{"n_layer": 12, "d_model": 224, "n_experts": 48, "experts_per_token": 2, "d_expert": 176, "d_shared_expert": 192, "activation": "squared_reglu", "moe_layers": [1, 2, 3, 4, 5, 6, 7, 8, 9, 10, 11], "router_score": "sigmoid", "normalize_top_k": true, "routed_scale": 1.0, "balance_loss": 0.0164, "balance_bias": false, "router_cosine_scale": 10.0, "router_bias": true, "init_std_router": 0.0223, "lr_router": 0.000667, "n_head": 7, "n_kv_head": 1, "head_dim": 32, "vocab_size": 32000, "norm": "rmsnorm", "norm_place": "pre", "norm_eps": 1e-05, "positions": "rope", "rope_base": 10000.0, "rope_fraction": 1.0, "qk_norm": false, "attn_scale": 0.177, "tie_embeddings": true, "parallel_block": false, "init": "uniform", "init_std_qkv": 0.0353, "init_std_o": 0.0, "init_std_up": 0.0353, "init_std_down": 0.0, "optimizer": "adamw", "lr": 0.00114, "lr_mult_qkv": 0.4, "beta1": 0.9, "beta2": 0.98, "lr_head": 0.00678, "warmup_steps": 321, "schedule": "cos", "final_lr_fraction": 0.03, "batch_tokens": [32768, 65536, 98304], "seq_len": 768, "doc_mask": true, "train_tokens": 408100000, "steps": 6840, "dataset": "wikipedia_en"}
Below are experts of layer 8 (counted from 0) of a mixture-of-experts language model. Rows are named router (the router's row for the expert), gate (a neuron's input weights, with its number), up (a neuron's input weights, with its number), down (a neuron's output weights, with its number) and show model dimensions 0-223. Each number is 128 + 24 x the weight over its row's rms, rounded and kept within 0 to 255. Numbers have three digits each.
Before each expert's rows: a language model's description of what the expert responds to. This comes from a sample of Wikipedia text that the model never trained on.

# expert 22
What it handles: Line breaks ending headings, table rows and infobox lines, plus section markers like === and table separators, and words like There, Starring.
router:135128141114092131160137092125155106112071139081106136082124147132137102128073131143072130108102142153088118100126109137147111093126120111116101125104164132125099126154159131089131162152122094134155123159136112177068139183109128115176111120095141105153099139173101128151097153123119182134091155125134130149089189141079109122097139120140118137126150152127087139114138123133088122133125151112128133095134102106170091112162130145156117069142121135118158097136111128135148149112119125148115131109138152155111119137157098142157166128127109144163129125124165139113128150128140150160134112174119129116098151138119123128162141092128117110123090111077123104120145094179162138112165
gate0:131118124094140140139128099146101110091193141094111125144159105130157124139150123138120110102137161115120107115133112128125147139115074153077139161173132093084119119136077138119120090161107107093130084119144141106165158128101162109129102155115126131166121167096111125147131178162110115132114135130096187170118104133128078137136156121132128130122096123121114108115148162131145108137117182158107138079099144122152130115110157112136132140072166136152108105144129166122080133130148126165091119151137162124144169191158157125156102146105068146120124140140121140087152111123127125150147094161150132108107131132136116132135097130122089112121091136165095099154112126144102121140106
up0:105103114103139142114112096161106114116179140113142120127151106152150114134130104132139120119133137127094118116123122137142165137132092163065163168172145106113113111135093133118135074167131109089150117108148116118141147136117136098119111136103143132148153151097098131146116190148088131130103135116101180168138106150128102147128136128145145138160101136135109106126145131149125104159123167149087148090090141136155128123123162137159155099102145139177090103123127146158097159144156142177110105145105147146125152176160148122170130133108089138117164134133145154080127133118112116157152096142172133108130136152124105140132115142112093100101060108160095125177111100153090144154086
down0:105091146110123152149134110129131128121125127130098107089101075173079089110149111128152125156166148125101115138123146092155160135131157123097107145135144150135135164114103119111178133099122137138097106132147129113122189149115073124121117131094141153140147178132161152113154103145089105145106141121135092123118099112129150107155079130146095084145198163109168140109211132120117118105126144121150140135149128102115097156093150144096108132121127142083125138153125110114150157103142131118130125153109118178152148106171156132098121149138115107099131146123127104172124153134116105137165104161147143169121120148119121113113190133121136149132077143109092094134094149130143120122121

# expert 31
What it handles: Full stops ending sentences, closing == heading marks, and pipes ending table rows, often before a line break.
router:143096096125130161122117091166157141118112141089146133092117139111114119109097114157127130127129121142140115148115138163166155049118123155156074169168164151103097121159137133131134160133121127105120097148204116172079135163145135134135105124139119162166094131122118115172154145111132151120119103123132097143130102148124111125109143128086129133094136126133066132128120115084077140142125143144147076104192131167134109107163109173122071132134152106101143135146123129103106138115098124134151160097141127135110136122116098122166122097119115125138119129114095109124100135119109129120139166125124143085125122092143141128135121064117131127107076093077112103118152132113121146119147
gate0:168113131138125137140133132093114081131146078171140156127149128135138144132127131112132072117111109132110128145129133100115136131117133115146150105119102109096140110123149155149177152132134164135103123166122160147134144111154136103111145120092163136092125131140154129126168151180119117134156152108148118144157166074109160174097137176094094124092107114097107127146100079152113143089081064136109133078115102144113179142117138108159177111147078134155171139075116140135109126130160139146126136130126146110103112120123131152117115129090119136122093120128133112198109115123157103143120129115159101160120156135160142121160140133180146165079130119174129120128108122119125146118098
up0:171097103129150154166147126077132086132120119146128156103157139100138144137109114114157090110102098163122150176144145112091128135096108141139124124119096101110142082131150119123136132110137144134110104142172142144133135093112107119105112115062142149102086147133121145171141160184154138136144131111118101135124148083101156156092172128102109138083101121096093124163086061137111140071109099135094138093147131163123166152103146145149131112149112167144156151108113156161118128115124168129139109107137133142117127115116134131130093125123084154094118123130143097162104138106140126165110179101100101125156155150152130113124116098130149155126088105117141142132128125114134187160118
down0:154110103159110129153166130148131089162142127114165116128135149137117132115060099135109100143123133153091100136118134123103178110104094178131121123141116120104113101128131106121067108085149065147103098091126097142132091133124110135097116126117118129150119177096112155169138066143165160104148131156129139086099136154129140134129143128108089125127149126099110117135134138098133114147160110134143095131144154109184135144113163125114091131132132164169091133136138137174116121111077124140168136057148113142130141120114117121180148123153117079137132143134110151135144160145120142168148147150108141114168164125075098129132116088141143144124130091116145113171150119135144128147137

# expert 46
What it handles: Hyphens inside compounds, opening parentheses and quotes, and stray spaces in tables or election results, as in head-on, Hix-Blackwell, (overview).
router:123113114123130128158123091073144104083084122118111127099144147118141090126090118113103108112120157171115099157112105119131121036115108099151096148162185142141117139154158128105130135124092135113140102137078090132138147164121145101162108160129133153163097113181117113137128127140108145179130129151140196145127160129133142138095146154103109109110163128118120147151142154122111123116123117150115162100140116149135123100121114159130122091102151109105154166162124149098096124131125115133085126110132131113088131105156115174141085119114118121147106126127156152128115114121114111149109130133106143118119147220114069161145100127096153144124138103108130095139157108152147136106129
gate0:123098083157136112117104095170165132151082139116108176127139111149116142169127103141136131138146120111120119156135108141107119130119106143107137124111136147120133099106124134116144113082122167155170122160136146087146135151126100132119136141117146087096135113086116103143128160147124122151145194143184116122105152110120145079082118114153141109128133140122087133112076122139138109169143161136153092149149097129076135101147150103149122149124162137092098164138178147156093135157117151106157108120120147151142108147135132145152133145144139095114122129148148144134135087137117126108124080143148152140162152047131142099093116135150111103098123180134077168140116165095136158108101
up0:125126078152125086116096114125128146167083136136127154117150107135129140138144116144143125134126101101144083156132121143126127140134115158101128154104157117111151091133136144107159106060129147155162147148124134089147103175111102126142122155140136097084148125097129092145135140133113129143160187138180114152132141117108128078100118101133142096113147160139087147112077158142131120160147141136157123132144067131099127105141126136146133152142144133109084174141169126157071118129119164124145110117159115142131125157115151138149132157169134094121099143153164124113132079132131128098133084149133136133171143102119126113070123145113087111105121172152079166139089164130139170125110
down0:147116153170119094157122142116130116155111154162099122146151131144104104169143134119134125108172149141068159143113173169154116120163116139112170147118099135127111131104091155146116096136109145186108129194105144124138108110129135150134154103135153117099116090086116158133090124137144127136157162117145146139155175115137127132128178123109131154118118127110132121127185168140098166139129104087177122105126149127101123140166159095126086147142133107143149114083118107136151108102134145139115069146117091108134119109131127149100112164195169169146160156149110136140138095089112083143131141120158109132113154106111125089119137134167112129113138143159094143139130122108136126170132